Weights of a small mixture-of-experts language model, trained from scratch on English Wikipedia.
Size: 19 layers, width 192, vocabulary 8192, 62.6M parameters.
Below are experts of layer 12 (counted from 0) of a mixture-of-experts language model. Rows are named router (the router's row for the expert), gate (a neuron's input weights, with its number), up (a neuron's input weights, with its number), down (a neuron's output weights, with its number) and show model dimensions 0-191. Each number is 500 + 40 x the weight over its row's rms, rounded and kept within 0 to 999. Numbers have three digits each.
Before each expert's rows: a language model's description of what the expert responds to; "mostly gets" lists some tokens that are sent to it at least half of the time. This comes from a sample of Wikipedia text that the model never trained on.

# expert 18
Word-initial p and v pieces, as in vulgar, vaudeville, pioneered, and abbreviations like V, P, Pt; also periods and nouns like campaign, deal.
mostly gets: " p", " V", " newspaper", " v", " campaign", " deal"
router:537485453497526482552526481484558482500404547476481545508513467456489469428516497531493469501468461445494551487458527531460483513494519591471484493490473521541517476517447476440479445525538456405497485427578509490506454499495499478496526572475497545484508499420506520505453464539509463542562492442477442505423464548587509474587489508536466531423528549503604539519506515409486515513479532498479471513527560445485544659560517504556506547506502500561516507559508483420522491516510483484494530467504522476514478539478473492485449501502473487556570468537501509404518464495541482392
gate0:529496446503525484512552485534591419385504465532573523506484533455480532463535463560522463476447503452496444534460523546468528494470548534528455552576483489474570433506535424464446529540512490456451442482496484502484567504527461470552510534504533463544532503515617521518570478551590499481420500493402489502566467453499488474492464501490501558535458515464456495493415505470490491501480512532545434523495527532470511440452476415518481496463502495497434540505531557469455429503502475487512458488488516476507582498482438525500452528442566471463511524457487495467483541447575449512
up0:417506611415435435570514531498572444547568548472476541460543534521535498513450493546536529497486530489476453465551532513537526440501502546481509521500510482515460397453430510534524469506482527495534483566470456507525443488542545513543501546454505502493463561454444497533498524506442526527491547498441479463481419537623436507439544489496542490443497494539446531548511505510524434475480471509505467456566457498408455493474554510463488540564440466424514522534491475495474585434481496482511468555467539478494560445431470525480505486507482523525486536513462521479427519476479472508
down0:505520456440511488478508621535551409462512516495490575417525507532444526556493516531529600530425507445550491510515512494524458423551440492449481489480496561509560515479496521490559450525457552440505428455547468531463462425481498461439520511482469433470525525567456452557486501413489493544524541499528465570464476481451476445496473497507473545532466482500520538512471541568505487453483502519558475519541562497476509541523522535562577550511496499470524523482530581519463536491601503533453464479466509450538508460469503543523511471489439533475426497519475491488512477562482476404
gate1:528490535529428491552484581417459510460504546443423537443445496492415486471505544438546565529588597470508563501492497589507550499470512489547490512460546518502469478565514463487464481460523547529507527540491562551474479468454580473487488513485479477536467478506528513493487493420470464445541550557465478464502486506573500536496595515450527444458463530495468478499513494450574481498507493500473402501546538547490519482479446491495462513499546477529475515456525534458551502535527445400459522473535395548463456504409468467433465482522508477499499507504487545414510515478492546498
up1:484534518552464494526480470433552498506510480545542515452466527517423523467465438414498540459559542524490577461443552516509420473446519458472495475509507467554476495480448507575485496505497554523430464493486466471455495468437460460453451535472446564502502502539544535521524560526437481484498502508472409445458466499470447457463528637520522551489498470415502531480551500513480544504372459456508477500527459507517496473493458554497455482512484516526487464529550541486473459416577508486436565509472499489500574556480499445502489478454556492524508486496574522500572500506585477472
down1:493497588547549469473539513601585540540485557491463521473522518519591444509499478554503473489523449454472512516478452468479478503531477445462509528475571495496492456446545509552505536519501438562458543549443486507451506450484504499466467492520569443458503453488516501456535438463516504433420465542486552461538499492493465537492488511568461484503545514574546520486562423558429502506528522483491543462452501525556453524454533436546521438527503480420495445524478553463486488435435491477495445555548483481461528524518518588575433476491454479417539480452451502454453462471465470502
gate2:561601538503533490549529485547500456484471570400530476542491518477486495502543511518504500465493505597498485514411517523522494493531485528480444463465452516475513432489480561498485506452526426565534530491509486499584466500512514554525508466491546540519465342517480493478443510500511575442468530512454502516494501494558546506467446513518567512490468442513451459478480495529541493515458393525469412544501590510455481533487559472485443460543521503492532478492481540485394571417481403482497508517483473483443478550462509500519512493531458506505592537475486455482488502506461548482
up2:443487489458454514533465510535501518522510532512496523462573445474468444495502470490543507528459458492470462493470527540563501507514537521514516532479565542433475459472503473582494497482535488546552451521549566463480514458454604552513507550457568455541508479489493517539517514508483509488469513549504466562424482528520456498543481588571550510437529393526443447529509493547486502472563440471526499491600497397478597486480557498465460522403483482472521485483522478483492500472522497518465488547503519399529582483472485486489526418488438506555519514418509440438509581516465476511
down2:521480502540512560462475501475532492605464496439535435436483506515508490449491486534521420468550443513533558468484515433537478464568526540495498553500497525517502517461474462551460519449439518523483391471552453483556501458462482478488553514549537436529520526561522544563483463575478483548484513451506460548521486524457484462481524515496538446490510487459507466452513551466503514505467486499497469447505483495500538543536537554500576559511523511438431621519500424511498469587530519566533515518513526518542471500507474507615575469449532581511506495569516420557445491497444460477
gate3:530473552445555464451484487481477474517486469524486500429425471503509481472539527520462477579515478457490517539405513562432462448504491518526460455552489521452444515524483469558454496445473551540510521569510499526471530405550532404501567498479527430534554520488449489466519454507506450534495520455493512479455480448546426590462588452537473474483521481552468492480519432523495483527527540539561486501504506465508543502532561421539546556453461526531509508562489479475545423462505486475501548527585518473486487556442454477480444511483509472530498502485506518597539539501543386463
up3:526467523511481493488475464463487435523512484500451419439481502464537532436506477504508418531480518487515511475494522484526513486547483473530429415502490471519450514453431526536443484441437534555488545490540517496499575479540554425520502516478500499559522522561486423450543457508479477483498513459505464462479426472531553571516497498573497455478526529546430445504541483473550575488516479502592484534537497484610490520579570518501544592425505575527601521526453411464525458485510510458531527519590525489483520505472454491443477478517552507512514491503469418490535522513494427466
down3:530560484499504493399523563546515551485639514522525501520527537522476511532472463503457504503508551515513466443529482519483523471492487472523586490520443500517497525504523475437598452469504489534405443496499541588474514517505540457486542470451474535456405532442463545506545459487523499533566418474493585481500515474527441587490453515452510499496479515445512583486464467544496547520512462505476510489501460541516496430500527527532513408588516534459507516488519541537496476464534487428419564596503521547467493479591539476497503495422526488520507513445492480435506519504511464511
gate4:515485496516520456541464487469558558485468486472551508511445453518532444492533447573547457471486505564465541508444430561455511524541550550529468454453504470535526487461520433494515478516543474483568445539455529533485499476545457469466514516518478594500539553490518520512524508532439418487460438407444529533478516484550455528526545510576530550534498524563449444480490391499511464495507585549576441493516516521444438474508433557398561477558498482437494472507488553500537519507543503524540520540494474551461486526508465463532482473531516478512425476442455484462540542434506500440
up4:517480504477464455478544526557523462501549532532449472449550510499560482528524474519522481551479600575541537543575562452498595498465541533525497512456534546564484523548417532535478475494551513489545555525517486500535421502498577496465471508492528495451515553467443433490459488488450491523503458503509510533563460507590552478547455499503608543527455527495501468504503541474506588464481474484572411540540527545470459564438505517435463504553525478491519533516497516518472508466505426485518522503450463546570495464427521490516527536577573456548447505508476482449518471453518560452
down4:486475566435564426420517522532480547477498509493524484430534524489546525491516523510519522497424524489568537526526451510461543471480432527512546541546521497515529548447412463541534553426540512546488554432530510551463522499490580454483523479483526489476560460496498577563420459472524473492523548502488498546551524571475494475480465471484537516549541493554526511561497554528556503473535538462541461447540476531530509469523485539529495461530481444508517484514528537549421467437497527516424468442496449513427394490526468503486488509501503492568502495532636537551580530454536508528
gate5:492532477515505409461536468475530483441498443445520484491491525506509612525534503488468511466478419570477464534519535494538576507481500553533498523504460538495519516403512487485525501482489585509483526482503546510488459470508489509479512492510501465497507511461556453459440544501571462538440546448497482489465498488524474472535488437549534549473439507488566541455448435593530551522511562496532487592431508547509490486490520538502538509543547524395507457516532472492493495549449519478472421493539546461595375451456447450508472542547508450549487535449451427483436480523501543530
up5:471549446464531477491488499503529515527517484540533464511539477525542499493533573475452484527469473550476498453583457441496553477505542583521489525530586480497479487449491403532477469475459563419469580492437535518491489458480501514534538460506519430557480568497528551399456471484513468571526436526452468488451470488461503508506487480467536490485485523571554479539510471444424452475536536521496541468440553522422469523525530469457507457468519501500556461433472449520405596455469517474538410549572495450509513534511487489555506551561529436536457494490476435496466474470506526508
down5:521451565502523545510565468486510508556468492488511476455480499501496513556489466509554400525517434540579541482473468483555497478480511488492509539475496558477488408489557488529515563426607514545454490499509519533465400434522481524590464486502487433533457501526458514460435522453523534436568497457519530493500555561552472460465487425486494493526517512559471505439489497492509557499552501432483548460476543480494503493565496501537551377505561476498414520496479447555489518490455497476544521453516523535550561517422486547493559503519408500465507536528476528503466474514573549472
gate6:540458510478578542440504518493502533533474510530521533560566569512430453521482454529563475509516547482487536476523417491576493557502486452485512425537536497482410447463414486475522446448479501513478524540469534518504476508503516467548469382479545582507422489540451553535487504473575572527459499561578458529474494499462498395523494470510488438462482508519473468584548455511530427511569546441453483459496520495579489513483467463481500491505506526553511481507506443492564501465527439462525516487466522483452545501434483555553459507494535484465475484513489504481523478452579436461
up6:478459500453532513510448466481513588501521530482467462486511538500463521449507431458519538528494476475493557504542502562506566446468521465505504489536534547482461442561482557503522472491511544524547520497473550503470499453503467495444444464431482494468555456481484501614467573512544425471476487431492558518553534521551547499550591474399411465479534469465405583439524517484512485511479529501479532482493564480449520585428537467500520537433512491516532492501572452511566485516554522595566412507519539466519457464489508492502511543513481520440567509546428515474514505495514514489
down6:443604456554524514446535561507539596467436515444477497481475481535504546476542558535521488510499547470491468485482487495536587505449535478450520541510509526457467514520518416387502554549514439489474525463555552505533503571477491503536509514425479425530452486570587531544530449462517470484540523464493534474538486528524415481550513544446548515546489512523463476546507519552524489496539545479507522526517487480541527517470499454539479492513534472502490451466533482450593498511505423440507584487504461482456483533519499455544504451426558413497592491515445522452487500441489447539

# expert 9
Words and table cells in athlete infoboxes and career stats, such as goals, scored, FC, loan, wins, positions like LB, and pipes.
mostly gets: "loan", " FC", "Gls", " goals", "Senior", " scored"
router:562472501459480495564565464474554457429462537478456501464559465443469498525492523506524455497507400479445506518419514564490514518529443520522493474432450435525485547445480507437498491507551500473509508485589528489552503535537528449473466554481594503490490524464560479515507518500548467567487474480515443449448486491555493503538465521506481526445435461530508532556497523484522499500493504492527462570568493454509589495514507422567490582531531550549520503559513476376429464539486523530556493476517504516503494545506431490474458543506508443517476464409472540448493517468528386514
gate0:548480497544587516488531441475608554472525455474497487482499527485580519551467500514508451487490515517527495525485406481515535467506550432441595582538539513489522495467473593475532521507452502481528488514451465483515475510494536456566516494468506498462472472496496507545542493606531500473543488532516484488458533520457535557440522540515523519525592534476505485531475539435489528482464511537490540475469514463507543477488553510541457472517531571483520526423479458502603521506521449495480548439495530420529390483486488470488405491518533520560463430467460454514427544419523479421
up0:498532482471510519449516581577467458500566522483479492503464513509453494519533532487491479476487574424458530553441522615514555550436439558527465513519484555499409436503509523551502548482480489486539525511518519438525432493521431514494511497473568564499566499515513592570507459486544492509504520547558517487501431528513526439444415481495535507516449480457559572432457478528449441497503438505475485532422437484445506561529476542429537493460491467487495506525499527520506462582545443476487438523597493483471556481545522506496490515528550466458505479505451492560488508459434498522
down0:512470508507487457582564542574580501512521441500474491534435413506481513486481491468390476486509482536542534498534574441504526572469392477549532439507478430550482469526468502468464446513490484462540494515547493537521511560507518546502489550484512518459567489472490543525490491502518462436490497480518444500518469486485529525516468483490444524469529488494492484439568500518442430454600569521537536543486480566509458477482511524512582569494536496456490462516558565522404548435503507537481467559568514424442572548493532505494516551463518524517537573498424512541473528460509461514
gate1:442493498458488497515488528510432526553459523503485428477527456508508459484464494570527477517513480566471450599433549532545424496595591482542484555520591476543499530585502547463452538607463443495550545481471485432485459537450451493478520481549504555485511441457457461510548499510466496463485449454490435532556523493514508527571519505470488529479535506503494497568525436500513514510500525479495539516492577536466435479471534462442519445462527546540468503475494469520481514519508497492561499486495512507634505509517489482443574483562377434533475471457481517482502520477467497512
up1:503511501469386425430449562511457458527504443469543430483456439496528416495501483516534493438540442491538474498453444553571527538512523525523456466451506468526464521505506512496427507550495426513527498537546526503488477389554492515466518528521570511504474503422438519517434469554559517494459512463511484556543565542475501519500528490494496498493457510502558539446541503463547543533446496510479471472472572427560495482510505550490502498504496510497500446516565542485505547497422451524455511493507462519513431527475435456512523505494479414596596575543489575492498452458459474511
down1:556543421527498503462418525444426485555427542504463480510567492509517500464489544428557538435527515479537527479516526454446443469508505483513470464537542483540547498580466536439550425505515498604512536436590461498481469491454483482502510596580451559520483532462525547554540537493497536492487506508519484525561594517444536519547450452429455513503515497513513511476501496464483518488529574526536520539524479491518512520503415500519511510480458483505514477504493599563498468487524456465502472575531490504502522496528495525473606468424505461556512497544470519478543610514489545541
gate2:557470479529545545469482442491536492539497478443411448482553504530529439461532486475475491508553459473516498496520413482416503483510534537469465522559502551537504578475411439527557488535535463454476465453484509475493406527593526551536520532572495504477440537429475480483479452409589426519476460496481521488468494546478552514462511592496488519561497451523479516486488500523446560496543490525537451479428522542504508479543499530525477453548584430518446510534409462436547496455467464483542542548561458482472495468494516507497548533466500462431488453497513545491540463468487470495
up2:487520486533439559529483491474469510434514446547539416450498515516461453494425558531470455544524487442591524499553492475561420512538494502494470494508490475462520537494485477425520442480468494475498491544460487496401502555435365445567479486490514519499461538536515484422493493504517496543483455426505408447512437535518487447480471525481469509539501558525504513515454491536459536581594425452433530501486503472514485491573537513502563480512554579537495501539494509488484503501460468501521455525491538527481415522473535468444467467518571517552532529523470536454515447573502515564
down2:505474502422526499508508583600498471573396551521455518466489478521445532475493479476614510508451475565481468578534551541503511487436527420490523455531501473522478509507466528519477511470465442479459475581588480470482498544439498544483571450533496562552550464552473560467513540470472483498471537474552504468435537457471541506576495494510524489393488520505500513493503453468619547474557513495437472555529454462488521508466478476472541473465484574474530525489477538557440502555415513465446496501523509447497491489505503471501546470514462553492455576523491527494525490479501532447
gate3:480498473486474499532564495530549484463454482481514556454461507511515514535488441505535480503478500584497510490464520575599514485562452456540521530455475438540475445458472477573500491530497477494474513464583562507569552422502481491519511526511553452476445520515516533551517495492493513443517484437589511552438557558536495536499524448485560415453476506457504564485524557453494491433430446472512484487531479483491448497568507528438494532441432593470536524515483480483562512475496498451496548505471550499479548551479473413525512546428513466584556549518467530473433527477454513589
up3:533501417561512473442466528522513449456479502564534579511465517459466559573506418518566490487526526606497519489419506528497499495490525487481525530440473534452537424568476489547512480525535517438520492455511505496529542511503548520568507509566532520442491526459530521491508540577494433383487443541597434530466580494526527552553506507559548484461481565541469508520497519445533479502472479511484506521522513532567460482562460546537536497507490550484561520445564489505489620520492523490537460491504491510516564519510494510470503501458568527494476483458517568436429541496481472451
down3:553544498547496486530546462529490507542451483509467425505522457477437549552503474576568501516459559508447468507488555531426445486500566433611498448475409533552457492500489550460570628497494492470499576473484545498492529498468514451550484475532482486476553424520516453512477476532496571576510467514525520464458542515537461510444520448479451508467494508491468517488513551467547513534496462456550582514522433502478596454475469504488482514438511543518485518546508493570482528482496613548522521576504480484511462539484501467496554492414512476534519580531496462462495477505449510483
gate4:485554475512521463506566434488484470470546468491496471473502474513504482399472488506454523487482510478463438501574457447467520499455558478482464551481443541424512575531494525453565449523533447519499576500518543505553549548520486513536554523514426546550490557558488437521407491588434535563529543450545523518534539492474494513486582479511528483506390505486494525483500530526517557519458570492532487545438560447495448537494497468547525474475518570551442568531572505523480526495508503580481460478514511428475485495488455522495499515532485496466516472396501436513550466480561438471
up4:535537476486528508502498445458481500500519507482570543501410466441469530482466580474504490491439448538528519482533545489389516499409516529451532427443493499495536494498479481412525512532521403468547496518515522517526466408609474488545538591463408547519488520503470435529436437459515434544525494533476551449523436503539490459504485489463546533489508467615450480496501484479492478510496548501544476509461526483472429499459501534531482509521530491495492556503512545519496550547539481522498495524541541476517568518484505518505498510488481509373524496394558529496593488515485476498
down4:565414419517449539512486508569502490524562471510491519548475539556527417492511486542532468490487566500517493516439470459549549464531560539482494428495494541498558453528519471501493484512510432514464462521461501566483548485517430478508488531465484570526439502568539439490472489449521509469510624463542452464501467543516470484504500537516414542549515505460575456517507541556497449536560506500429590532537554542557518535442526564460502475547473548552496502467513549466391554438487444498495477459492509451486556498471505535505506479542470488464566474513501502538598526516511532477
gate5:476437568509551490549417488486475549482521467454467509662489486463481475507519450525503492456489504510533528532522537509553470445462468422471497474533522559482400542447491519497505566519476459503504529560522520487509540520496437517498488507451513471531468448448526562578570502514490449506541580446469530443473428496492520431514552494516505531533521471495524509466532479543573485493553486446527475552480460532509557484462461459581479455540520467491479504419533440424410452532548529527535461534531551486524498492457478500497515455548466586486540517505467583514520454507524559476
up5:498513537514549427487583528461546526417446451498509508512509455431503517465533564485482494497435447523582510541484477468396498505518480556506540470553473478525489511546472443542508568506533486536486459465530463492524476511483517486573528545527419447499457485595518511534469459477433426533567428564531504544433498539608573517474439468450524528466483487546512452494512499499526410439545545448532456454511501529461487441485532491492474540507478480501495497510526450542480546495436457488472560447522437529543487523532490478557539493507490488450562423443589495505474507520510487479
down5:456470548435463574436509471501555485527473547567435534487519499543495462529476495461565505519518475454526434564456541526500499493527484526506451463574496565491500512502486553507549417559457490515517546452446521571565537498470494519444538483538469491506495562436457550483524500487534516497507486521493548532519473447485455433503500498526555509529468510489465509517462474521493522449445480537439384493462531536513485420493494506481471534462526474457421489472526431655459455496510537507537467449448539546537471508440533503457480498504449474557437501462534451517399481442502449441
gate6:459517556608543477515502453492491421528505494445512522497453450528504530427486460509490527562497519522448494465537499494458441426466465481481459477527486444473498541505434572472462496496506496472495578509472474487535497460530474532508506525474602456491473423407536506522470527495557350505588481496443560498447439470487503524446447465557470519456513572497527461525456508526486454478453471553501472521519473462512455468580453504474497509505439481486507543533479404472449436501542455561533498508483487525470468469534534547499437530544480485520494519523600503468479448485579476497
up6:480494526442515472511466480486539485417540472474520445511553490505542472544551523496456473459522489443497501528487398526484479506576456480427556506551578500446506493490545487583506469525490522511518451645484467465550530566457476485492468558486539432573540482569530543521518486484520467492468471539447516557483498526473513546528504475440494468546550501560506502438453549477485585432604488562475493578497579559571540464475500542532545548518520534512476498515478474484502461492467501559500522516449521473512490505525533493532499398550501516550484526487550438570547503501552534496
down6:470472464521487517489471588518548489525486492556571496443493591470535463521498480483509443426554496540419512490599487494451519475526480498518546572472442564509530541486529507493532447512500542489555565464537539546462508449480505491493514511515491465511535519477468484483399619486463483454415531521509490515558504541548472449569449487554513517495440502497568504547496552465564542540437554551521498537482506553503465540498561488535555464469482546510490428497479469600512500475497514470558439516493515468487504454450525477586532532534497483421496488393522493517429450504512469521

# expert 20
Commas, periods, dashes and quotes ending clauses in prose, especially after a noun or However, before which, and, but.
mostly gets: "—", ",", "”", " ,"
router:528529507454497436583555530493584467453465504471497540514479517501475438475455508463489516462489520487461454504482531427516471558502433560472523486550469471608427487501438474472502460489517476459510508453507492461507505501506470508518509522407469555532425527435467496507466524478479446540519486488516435510442482505544535485533511526567468529464503491452558488544535520454472509492475479480492386589505578413507486501545535441526473545518528562535542550531539452408515460528448491448477524491549449523522493602499500520546470618468517443508529473467450512434497477517477502566
gate1:496520520371507547504502503525503535518584456554562499576525499542580489560518546459515492489469516510436515524549488527474487499513504491428482475506594497505487508468498481421458473503498510544504504441599495490463438452539466472533483458460545484502543517454480488469499602507571560500491583444446512464515474508470443473560532436477538451476444494571441433520490519596538487505527537559496466510549568547531476481531514497491507487563519499438480542541446508493473453451525452536534504502505542461546517509473467449480479507544519446442512494492539453603441512491574543505
up1:486570544504467421505468500477526464469490493492507451477497474508516464540548531444472552482544510503525550470483479459523501463559513517477514475468627503487482466532423453494496505519442545574532491523493533510531554487464487450537486524469496520570559538485502481581531447484485542441523567488505474503564421544502474564514465520501466466510464479440445415490470454472466530512570551514409548514478586465460478507433606512455579519480444541530452480566441510546435461471462457434513469492467450506530462555535440413496514474443504460466507506519460475554463503496525546491
down1:519532532444438445447505498472533545493532519501442522525522463511493431502456533414444463502508522427442567487501530542546533452485451518487478549425599504474552548508458438523363452484470512487533506528521523495498536429479527518527443541473515479496523563580537478512518502454495515462502489510476511513521436548505496455582521549441538458547412529545428483566410420520546515524510512500511543500489534473499516542425523545478447493472499513470518516491478572573436490450491531509587502506502508519484489581477501470551457445488546462507471480493556451574500468479498495510
gate2:484515569522561529446461516470506457416500579480512477505498470497508462553551532535479497457537501505469465493492510493533543503513488520479530457527497518458486498487499510548503466519576487583599550497498557569533513598443469437477421521552483475519531550472514473546506468485514531473512464578448428464457451508512511465475408544516522514474477469469482479547507533515471471561473595527444448520595459484512502531515552587578483517492463549528475485526457520496453436431506535439484529520519559483511482510501508517504468464596493503520482468558584502469483608493553439440
up2:524517500471592506469521460537514611527533530542485526591517469504478557504502511452514515498495519502475569508513484531482513531439473460478495446473524460493526568503494461477454495515516543453429510523494581494470434475549492510422446516439510460469458433453525428537479590519526575497509450496455502523506553527584473470437427540480475521522507497549476517450478502503570420402555563452515500440459531526520554489497497497521478519595557463405449493523516528501510544527518538561555512505515449497514536514420570468490517519478480475470519490468568491468467528530552577502
down2:495474515531515538484488582510520571475504488466541523589553474514446537521363522523564558469531450506473496519547513511471490531541549500514521477532498518436493501541462447506396403480472515550507508587538581538475467467431494523514425517511505504460496480485562495556507542483525531496487554540541474564471563502599511516525490498469454523512440436519518479486429503480487520526468525432495493485547534515490543474391571491426453494481521477475446481556497540378441497479489567491549467513518515573498528488520451514518501486538531449524516435539467523466525491509538501518
gate3:488402578540551542474555460519503587463519581504469535474476471455451492540498539461496469438514526465481508431526468448473546497518513516533519404521440486579502460520497527572486529565549495448550553490482536469568437469508530516484492467489483488468535495537489516495543467486569512501529527489487502458460511467491517472457450500452448534610507619500488475466498478465528472465509484491552534472540509494494559491561558497533493520535453549512374512482480510527488558560516461519486496440551489472505530519500553462487577567559584543561531467526523519489490518441582536510
up3:504519464495577506494499545506565443509506458453514529395479475506509512454523461525460496514536494483508521543420590513484556471496517513514456604505453443534520472439563566478504469495461528499452465473493452611508499566492459514546528464556495527531490474520474456392515478530492491527578586510451524531470461487493529508513458509496479457499480496555513501574492529507431502532515505530442488595517457483475508515450485531526492488469542522494567511479498484515610458456462505446494512522578453497510444474438466587531460540537496495481495543471488491577603516508465409474
down3:486500440518477553608528527480472503501467504493465509517580566503517532504537500556410504435506522509472479502517587483525507602512446467454483556444589485472493547457525543503526522478445469517529459512544516493467517512505491495577563471497610500456410517494469510459536483506477510484473460483523486483483526473495451534492500392551461538484482480541476490438526493497414450512566501496553449418506489491461507526569470544551483453484522552497514536445516543455541473503414436467521488477470456498458482475468519483545477518471453453405506580515548473493440551489407505489
gate4:505520509441528469465502485485533510443506504556480558471460608528447509507574469520440544486509452428456542578510546513430455492475490575474497528456542528461527502523484455507500512457544548450511446481491483496503524527488501455451501526481506457496400511496446440511496527493512576514476572465468515475503549541514476450490510521543471462438505483529516474494410546461550557492476513526507458502415484495491517491602472533568541453395493492485476463501512515525562453517567544570559464528488538497446506488520503555592465556498522515429513508556398480514539548573438467504
up4:474497498453515501492469520464486461473509472504527448550509531548532514483433483531513588470567443552463491487459452517556454463515430509460411513522531559586538535478591547390520499524497458467511424488511458481540514482488473525578445482489524535537462496530484521489471520475488460489523530550467508487449450496503471459547502418508562543538504425435544511565528551508419500463499492490475543505523549495514439484488459554536435450485514483505469466445475486470475423453437613441529476542480573536569454488485462499418504510510457450500460545494505559517551512487523435489
down4:529464472446562539456542462401524562569576564544427525498502487517502539558510500472494445524492460525428518453441484574450533532571530455532520486465489448539521504525446513469547541546517453513513483477514491553482471487498473445499467487510531484456605457487513562521538528510533512548494465474470477520431501553478598504483462559420537472507476506494501478496539483558547516527465511478458509534493502504520563481446520531469441503543516482537501551502465478567469563522594581529527574358545471546492538527472469500475551416458490504492534532516544472479477481463511478465
gate5:546470522488506470517501455495493450446526542448514453558529534554447503463530510452500506511512563547476513499454481551507504549549441510510495546505487571467498493531469503473489493489429523492459446570537471519456523572464518519439503504481519468505531528543549506524546489476460565521470486522571456529548599558401493535500505557498504505531469556459449566497455449467491594460514454478561513487503537592513505462429490472490522460511494470529395543497522477477484518534490526563431525555459491486538602417403500496470482497484413459426493505544449474470484454484456583497
up5:510511541482499489487474482451478493519508472607482530558492495490570510514569584468433482530489515485597452568474481458499504491469491521468528530537474492499489446458500444481472500480495486530444580452489467483555465477577492452528454482411506516521482447485486509472462467523526574553500541473497582497469432478492474473488481540500541460543549493581537497534489577496519531499427565556482437512510446409453549494549490455576446468514473512552484521537514542510532481524538421448571496502466449469461505587517420501598542529499583503518452530497500425509488516474460492470
down5:538470414507549543519482505510504479467477538529531464461522479502504517566517468502576470456583520535479558514555414512540496431552444520468544504577494475501557472503463499495431552516554475503485491490536384513478524565515448545531505539501562553494511452552429484490519538488487519508480501480478519527483521456512538452442520524504445540528544490500554511447467485458545595538494482476485531470466544514478557479537398490497438515486534499566508517500544504380471439505459522567480511584522522532444548468458547443464498505510461498466525502499612422515423456545508484493
gate6:532528477471479484502482500587504508565520435518488510482543559535489515507553507488493434524499527470556579566549416529450503517574533538562487569489521461510506477587441571450453450490535550496525473471500499424488462443480468527509485573496496478511468507520488508489487516419507567476487591456527544507515573512515486466495500465530434440490455496524512548554466544475567534453571495560493545459481561513509509535548575525503499493489443525433447504554490430525566536529463476499422536493558473506535509478451545457543554533513536535427509435500434521536501445530461564546
up6:512521518527539461452451523501456609479472551536456490478462546477550583592554447482520533497478471508444604477547489478435567491477463571511470484466452484489481443566452465596486454578536561477525514497479552467431516455559480529490477553425484477485477537516462515536510513555569492492505484508475544529535496526535557509441585510504441481559516517530479444528522432509534443516491527490511512504535559519514494479528585377427443500517493519475470489500412520505512535530481508513453511494493464483449552514509561513532537550481500496548519420496471446517510483476514526545
down6:424530523435492485545436541485428506488432465473526492488489504528432421470572486516469557534487449495517430592577500495507473476467474509485498475450483578469470490513483535560499498462554528601445550445452516482507569534578450522533490482526496481549522477465517463510528397525485416534558481451495471503532456544494470492543511502576504452463479510447486527570516490498441508554532461581470473536449471505482452476599465485475547540490475507485474492465557478518542477410522471510533501490509507432462451471547513457472534509470532473541454516563533517487466521536549597515
gate7:500498520468485534539567432490503472483542516472542494564558495501505539536513501520543523528547514416448553477523589516536453502477547476432477492498467419491513492536568553432536464467478511469504439555523564450563347449478494476538502497537529488526525512479512480583495458538495544499498523575466516513520509506454544518531533479425534556440492552541477493532490457602475522443514480533465449529468521587454496498407455547470517536510482457484504538509485519497416494507526455441514463491495544484558490479501548532561428494456497452594523498470483516514419480513452506529
up7:440459475509512509495517467514502523525504508543486495579536545455470529509559553539488489469459536480518490511471559463499517520560581436456534495510458510496482530544496589542484528511454420512549487558548538583480575478500516438405481509513489508550552488452503546533537433574560516501447429480498500434447475448498472517451493464494496503446506424487521542440453500542566492475484530465573560514577442495539518584483442505530465503453525487505495439501495485498542507451456548509465497450458566508547565594497477466466525467450463548530560511528476557494498618495501513504
down7:537533500553450583500473498536469479449450469501465410542569478482433455494478568479541431434465545563493506497519492395419477561457545543507528474530486493480499475494513472517537406495474543584513535556420479573517491532428547519528513471513497599496466450425458475493476411542492517554479486518504493513485548490522484485476422417550405547487497556562562522481567472491530493448477472477519488506542506484539534529485455523518511441513449495557550493494443478525541456451537422500502529525500497572437484570491524487514526524462499474480485500509511532544495476484463486474